From a checkpoint of a small mixture-of-experts model trained on Wikipedia: 9406 steps.
Below are experts of layer 2 (counted from 0) of a mixture-of-experts language model. Rows are named router (the router's row for the expert), gate (a neuron's input weights, with its number), up (a neuron's input weights, with its number), down (a neuron's output weights, with its number) and show model dimensions 160-239. Each number is 128 + 32 x the weight over its row's rms, rounded and kept within 0 to 255.
Before each expert's rows: "comes after" lists some tokens at least twice as common just before its tokens as in all text; "comes before" lists some tokens at least twice as common just after its tokens as in all text. This comes from a sample of Wikipedia text that the model never trained on. Tokens count by the router's weight.

# expert 46
comes after: " | ", "–", " ", ", ", "; ", " ("
comes before: " | ", ".", "–", " |", "; ", ","
router [ 95  94 128 106 151 111 152 177  90 197 139 118 140 186 131 165 106 155 139 154 116 131  95 176 158 134 127 103 143 130 183 120 141 118  61  81  63 126 117 135 144 150  76 153  88  76 119 100 129 192 151 114  98 114 182 113 168 140 124 126 134 168 188  81 110 155 152 158  78 158 118  74 117  71 145 103 215 104 155 185]
gate4 [116  72 123 146 183  87 107 122 216 112 132 116 131 104 115  34 134 132 140 149  99 107 124 141 158 185 197  35 125 164 115 128 175 103 103 177 115  97 147 125 157 181 118  82  87 102  98 162 133 155 109 198 134 134  85 126 136 151 115 207 144 122 151 158 169 150 153 147 125  51 105  85  78 163 140 120 130 127 146 133]
up4 [165 154 124 137  62 112  97  91 143 110 145 119  72 120 152 128 102  95 161 149 205 117 153 158 131 140 114 153  89 164 121 145  91 155 155 126 102 151 129 171 127 195 149 109 151 166 132  68 103 141  43 100 134 117 133  86 153 100 110 151 116 128  76 110 147 126 144 135 128  88  72  94 197 132  70 165 174 127  76  59]
down4 [160 142 111 143 143 136 132 128  68  68 116  56 134 180 157 144 116 145 221  49  85 137 136 156  79 127 148 143 120  68 115 131 150 153 112 133 129 165 113 151 124 140  84 127 192 119 113 129 141  89 100 118 185 119 106 103 149 119 144 121 149 150 102 124 118 109 122 117 156 144 128  76  93 107 124 104 119 105 148  97]
gate5 [197 113 158  20  61  89 128  68 150  93 162  82 124 118 117 142 102  94 145 108  86 122 135 170  99 146 125 157 111 146  92  83 117 154 202 123  66 101 131 158  99 136 109 104 111 128 128  42 100 176 116 170  91  71 109  88 186 122 106 129 104 126  95  82 105 144  85 123  85 135 193 154  84 139 122  95 140 126 157 181]
up5 [105 163 126  97  39  74 151 129 101  92  98 155 139 134 120  87 131 107 119 122 188 113 144 124 121 108 134 183  72 133 102 111 157  90 107 190 110  94 116  96  64 152 107 119 121 125 154 193 168 132 144 208 150 192 159  85 203 137 121 110 141 144 171 145 143 166 135 107 107  67 159 186 143 127  86 113 110 127 144 154]
down5 [105 114 124 122 142 123 125 162  74  76 147 123 140 145 118 106 147 184 129 125 112  95 146  90 142 137 122 132  81  61 133 158 117 140 168 169 137 130 121 103 127  92  89 156 126 149 135  79 129 142 147 115 121 110 148 137 131 122 122  72 174 129 110 182 132 137 118 144 138 191 137  52 114 169 152 128 125 139 137 114]
gate6 [167  67  94 187 120 105  76 113 108 104 109  48 110 109 143 111 177  99 212 174  88 119 101 173 113 103 127 168 202 127 187 132 155  95 160 166  88  92 142 151 122 109  95 142 142 160  99  97 123  64  77 181 146 152 134 135 141 117 164 121 116 192 128  86  92 149 156 143 139  62  71 133 113  83 177 154 137 126 169 103]
up6 [ 85  86  86 129 170 130 195 141 125 116 176 166 142 148 207 100 207 147 139 136 113 139 144 102 153 168 146 119 135 115 120 137 151 117 150 172 118  94  80 151 125 106 139 147 129 176 177 104 130  97 138 105 150 125 151 137 157 127 172  83 198  74 156 143 124 146 174  67 100 146 133 133 141 157 149 130 148 128 103 143]
down6 [137 142 146  92  95 120 117 127 184 122 177 129 145 127 108  82  99 109 138 137 104 138 119 177 177 151  68  53 154  89  92 145 122  42 152 135 137  69  86  79 152 104 153 132 168  95 107 132 190 109 188 119 138 145 121 129 143 189 148 165 112  72 144 151 121 171 171 103 122  84 194 128 103 143 100 114 158 120 102  80]
gate7 [116 131 136 118 124 148 115 166 134 147 148  89 174 124 150 152 108 142 111 119 212  95 131 140 117 121 147 153 132 154 169 147 147 118 130 151  93 113 134 107 185 194  59 120 100 132 157 139 117 123  84 197  51 159 135 171 128 165  92 144 192 125  94 159  42 119 196 162  66 111 111 169 155  86  83 160 105 108  55 132]
up7 [ 79 130  98 138 193 130 138  31 201 148 162 173 100 111  98  68 100 148  97  94 128 177 103  89 204 156  70 153 105  90 115 211 122 148 163 167  89 105  80 132 101  88  83 117 122 143 109 140 125 153 137 111 178 150 136 139 137 153 111 165  73 143 129 180 172 133 120 119  81 106 177 108 101 153  78  86 141 122 134  88]
down7 [ 64 116 117 101 118 135 109 116 166  92 146 106 101  82  77 113 149 113 115  51 150 157 140 105 161 144 118 136  87 124 104 140 136  89 114 150 124 172  85 113 128 112 145 151 133 138 138 131 144  86 145 138 116 152 132 121 117  85 158 126  80 118 163 147 191  90  96  83 151  97 170  98  76 176 150  94 160 147 135 100]
gate8 [157 164 225 131 171 153 103 128 149 155 153 121 178 133 115 108 173 166 154 107 176  77 116 131 137  71 127  92 147 107 136 108 145  97 164 103  85 149 118 126  60 116 101  88 207 122 143 150 151 126 163 146  63  82 132 134 181  97 108 154 105 133 152 134 137 204 195 128 138 139 149 135 120 161 102 198 159 127  97 171]
up8 [112 106 149  95 155 145 144 142  28 177 103 126 149  59 162 114 190 102 139 171 151 107  96 128 125  96 145 154 147 156 136 124 158  78 130 109 119 114 180 108  77 138 124 142 132 125  74 152 197 109 112 141  99 109 132 110 149 111 161 156 166 165  92 110  53 149 149 100 100 140 136 151 113 107 105 173 143 173 124 103]
down8 [124 143 198 155 170 118 229 152 114 131 160 143 132 107 187  86 130 147 191 182 110 124 188 126 134  98  76 132 157 161 160 155 158  94 196 142 110 112 146 115 129 110 153 132 157 163 146 103 105 141 196 166 107 174 120 146 162 153 118 152 155 120 114 137  56 123 205 130  95 160  96 137 105 114  84 209 124 175 118 152]
gate9 [144 147  86 104 130 149 118 114 121 165 137 141 121 130 117 124 107 141 163 103  95 149 115 149 116 105 154 136 104 126 147  85 141  85 140  61 137 100 176 187 111 171 172 178 186 106 166 147 156 111  75 131 136 189 115 113 153 188 116 162 167 144 232 130 153 168 161  91  66 130  91 140 192 100 143 114 125 116 140  63]
up9 [119  52 123 154 143 120 121  85 129 156 117 103 201 195 126 133  83 112 146 158 137 152 154 151  94 147 113 145  86 100 180  90 109 128 172 127  65 151 199 134  73 168 146 103 166 121 152 131 160  89 172 100 131 113 142 106 123 150 201 112 116 144  60 171 144  88 192  56 107 152 142 115 109  93 159  97 138 153 121 120]
down9 [128 121 133 123  73 152 130  77 170 148 160 167 143 194  23 131 132 104 124 157 188 160  69 122 116  71 108 124 175 125 141 174  87 171 131  60  76 136 125 115 108 140 127 104 138 115 170 114 123 161 151 165 158  99  74 109 101 152 126 105 169 137 131 120 169 175 141 157  94 119 188  93 168 147 115  60 148 112 104 143]
gate10 [124  85 150 105 148 135 138 153 114 132 117 107 185 122 174  83 198  68 189 184 168 130 129 217 151 141 143  58 117 107 143 155 166 141 124 199 116  83  76 124 166 134 121 162  83 137 150 104 117 166 102 114 125 104 171 143 116 155  43 125 129 184  90  87  88 159 148  83 156 122 123 128  98 159 150 129 111 113 135 179]
up10 [149 124  85 147 111 100 100 153 121 155 104 102 143 172 108 125 101 146  51 180 102 107 149  77 172 122 122 172 194  88 134 109 137 149 204 161 151 113 109 146  94 157 120 156 134 168 134 150 126 102 135  97 192 159 127 135 101 118 110  83 131 178 147 180  88  92 151 157 163 131 136 134 120 138 180 188  81  71 144 128]
down10 [135 172  92 153 127 147  79 157 173 159 142 197  93 154 153 113 134 112 106 130 123 111 170  63  88 130 147 148 134  79 116  82 158 125 146  67 130  87 159 144 166 136 145 105 170 162 152  91 120 102 135 104 159  85 149 105 107  39 144 144 148 101 178  99 134 117 132 172 106 148  87  77 182 105 122 121 144 164  54 109]
gate11 [135 167 147 131  97 144 119 188 108 140 105 110 134 147  85 162 167  68  92  87 145 102  77 200 131 104 171 147  73 114 125  78 146  84  87 163 130 127 113 146 119 183 122 115 106 107 147 181  62 172 137 113  94 105 149  84  93 148 152 118 107  90 164  91  93 151 211 115 102 120 107 101 100 112 176 114 149 135 129 103]
up11 [146 128 136 169 113 144  95  98 131 115 186 101 139 136 182 183 154 183 144 109 155 143 143 187  99  80 125 171 152 119  98 121 116  88 158 142 155 102 159 151 156 136 136 139 110 165 126 133 157 117 142 201 183 154 178  83 150 158 162  68  93 130 153  77 135 105 114 152 169 106 128 108 120 183 151 149 167 148 128 164]
down11 [158 127 158 133 196 101 145 139 108 127 105 220  94 130  74  76 117  42 130 131 121 103  49 129 120 139 113 129 143 166 115  72 151  80 101 149 137 183 157 127 133 133 199  85 153 149  91 205 135  93 123 113 129 103 158 167  92 174 102  68 170 127 106  83  68 125  99 104 132 158 154 177 142 151 113 128 129 141 188 112]
gate12 [147 149 165 133 138 109 130 135  81 170 148 102 120 100 158 146 138 120  88 174  88  86  96 185 161  65 126 153 104 135 149  70 142 129 138  61 110 110 154 140  77  90  97 182 115 165 130 139 105 166 157 135 117 176 124 155 150 140 128 102  74 167 102 167 163 141 134 145 126 106 133  52 163 165 151 133 164  69 157 210]
up12 [125  83 132 129 187 110 159 151 111  80  61 111 129 129 107 151 132 109 107 136 155  85 149  85  97 158 133 149 158 110 116 130 171 118  95 139 133 154 106 129 129 140  76 122  90 118 159 193  92  93 141 156 157 107 106  79 124 130 142 127 161 128 160 162 143 110 127 142  97 194 108 189 161 147  65  83 134  37 127 200]
down12 [ 99 130 120 149 146 107  77 182 121 150 115 120 143 134 130 106 126 159 178 124 196 126 202 113  71 122 189 128 142 153 127 150 139 122 162 175 182 189  98 162 134 102 106  88 115 157 163 167 109 156 131 154 107 131 145 119  87 138 119 177 123 107 150 130 175 107 167 134 100 169  96  91 162 147 125  63 149 145 137 180]
gate13 [107  93 111 147  93 161 126  92 113 129  96 138 185 125 138  74 146  96 129 133  98 136  94 105 136 179 152  80 149 182 133 179 137 105 131  77 156 111 158 120  88 146 108 143 107 116 140  76 163 120 114 117 171 167 182 142  96 179  96 137  76  78 120 105 109 133 142  91 162 170 112 150  92 149 152 128 110 140 151 152]
up13 [104 122 163 163 142 194  95 172 154 130 169 118  95 156  88 162 154  81 100  98 129  33 153  83 136 147 225  97  81 153 115 145 194 177 111 141 149 169 104  54  99 166 120 123 140 125 110 137 138 142  90  95 125 133 159 172  86 100 147  74 160 160 128 156 106 154 135 140 139 139 138 120 119 221 132 155 168 118  84  99]
down13 [134 136 144 114  78 138 120 112 107 115 108 192 104  44  47 170 154 182 122 190 119 104 115 141 129 116 118 177  80 129 150 100  96 162 124 160 125 143 135 148 159 107  94  91  82  77 124  74 185 103 137 102 134 131 148 108 106 141 162  94 124 148 120 144 111 115 115 152 162  49 140 145 154 157 184 145 106 121 108 143]
gate14 [124 112 123 157 227  75 106 167 207  94 147 131 139 115 137  98  85 112 168 164  83 110 155 155 125 149 144 145 114  84 150  95 128 129 121 117 185 114 117 137 148 134  71 127 134  87 164 173 141  88 111 163 168 136 115 119 119 139 132 126 143 133 128 104 135 160 129 161 114  86  94  49 107 119  87 118 126 153 130 160]
up14 [ 86  99  95 103 163 105 127 160 106 154  93 139 110 105 158 132 183 130  95  92 178  93 115  90 119  84 162 138 177  91 109 135 132  64  99 112 107 152  86 132 133 133  92 145 144  73 133 144  92  70  99 148 124 174 141  83 131 105  84 212 111 130 165 143 118  83  99  93  88 105 149 103 123 130 130 152 156 103  97  52]
down14 [ 86 107 122 109 125 139 101 150 131 138  73 113 106 198 109 109 120 158 133 109 130 150 151 115 136 141  99 132 116 124 140 138  91 138  50 147 151 133 147 167 195 149 163 178 143  74 116 179 121 126 132 125 140 104 138  87 129  50 141  98  68 180 194 117 151 126 132 175  94  96 182  91  85 108  84 148 138 129 114  80]
gate15 [ 94 117 108 169 179 111 166 128 109 146 108 135  75 112  75 116 152 113 137 116 117 153 113 185 134 151 192 138 126 124 157 103 122 104  96 172 146 104 168 173 125 109 145 124 147 153 142 120 149 156 157 125 155 155  87  84 169 139 159 154 129 178 149 127 125 161 119 142 109 113  98  91 103 116 162 150 101 110  87 144]
up15 [103  96  68 165 118 181 164 177  95  87 139 124 102 183 104 123 108 112  73 113 175 196 134  98 183 118 125 107 113  99 193  98 111 130  80 158  91 180 123 122  85 118 109 109 169 139 112 158 162  92 156 138 129  96  98 122 131 170 108 132 110 167  97 157 107 147 132  81 149  78  93  75 135 131 127 110 101 129 107 173]
down15 [ 95 144 115 137 152 196 108 108 200 111 131 151  92  70 183 110 106 177 142 158 152 139 110 101 104 181 138 130 119  93 136 128 160 159 106 140  94 149 135  76 135 136 180 116  54 103 109 127 123 105  64 130 142 127  94 123 143 111 106 141 173 141 176 105  85 139 173 139 163 126 152 170 222 110  99 148 211 161 173 179]
gate16 [ 67 134  91 122  80 105 131  70  68 155 190 114 105 118  97  84 153 170 103 110 108  51 141 160 153 108  91 126 163 120  98 106 119  87 144 155 150  63  86 103 146 135 151 141 136 153 192  86 182 124 138 151 171 114 125 130  75 103 159 118  73 112 158 170 113 116 100 102  88 108 169 119 146 120 109  65 133  73 131 130]
up16 [132 119 171  91 111 158 113 150 197 153 168 116  75 103 108 118  77 142 127 132  99 194  89 108 111 124 118 143 156 130 153  88 120 133 167 124 110 171 127 196 138 120 113 100  96 102 140 101 111 153 138 132 123  88 119  96 189 166 127 142 115 153  94 137 169  52 139 177  91 117 146  90 115 139 130 141 146 154 138 134]
down16 [ 65 111 138 141 102 139 146  75  92 151 213  83  90 193 131  91 149 109 146 140 111  93 177 148 130 208 144 147 179 142 109  84  60 173 112 142 160 127 201 159 162 139 116  90 131 166 117 140 107 200 116  73 126  69 159 116 177 149 108 148  92 156  60 179 161 153 151 185 126  86 113 117 160  64 136  73 109 122  87 149]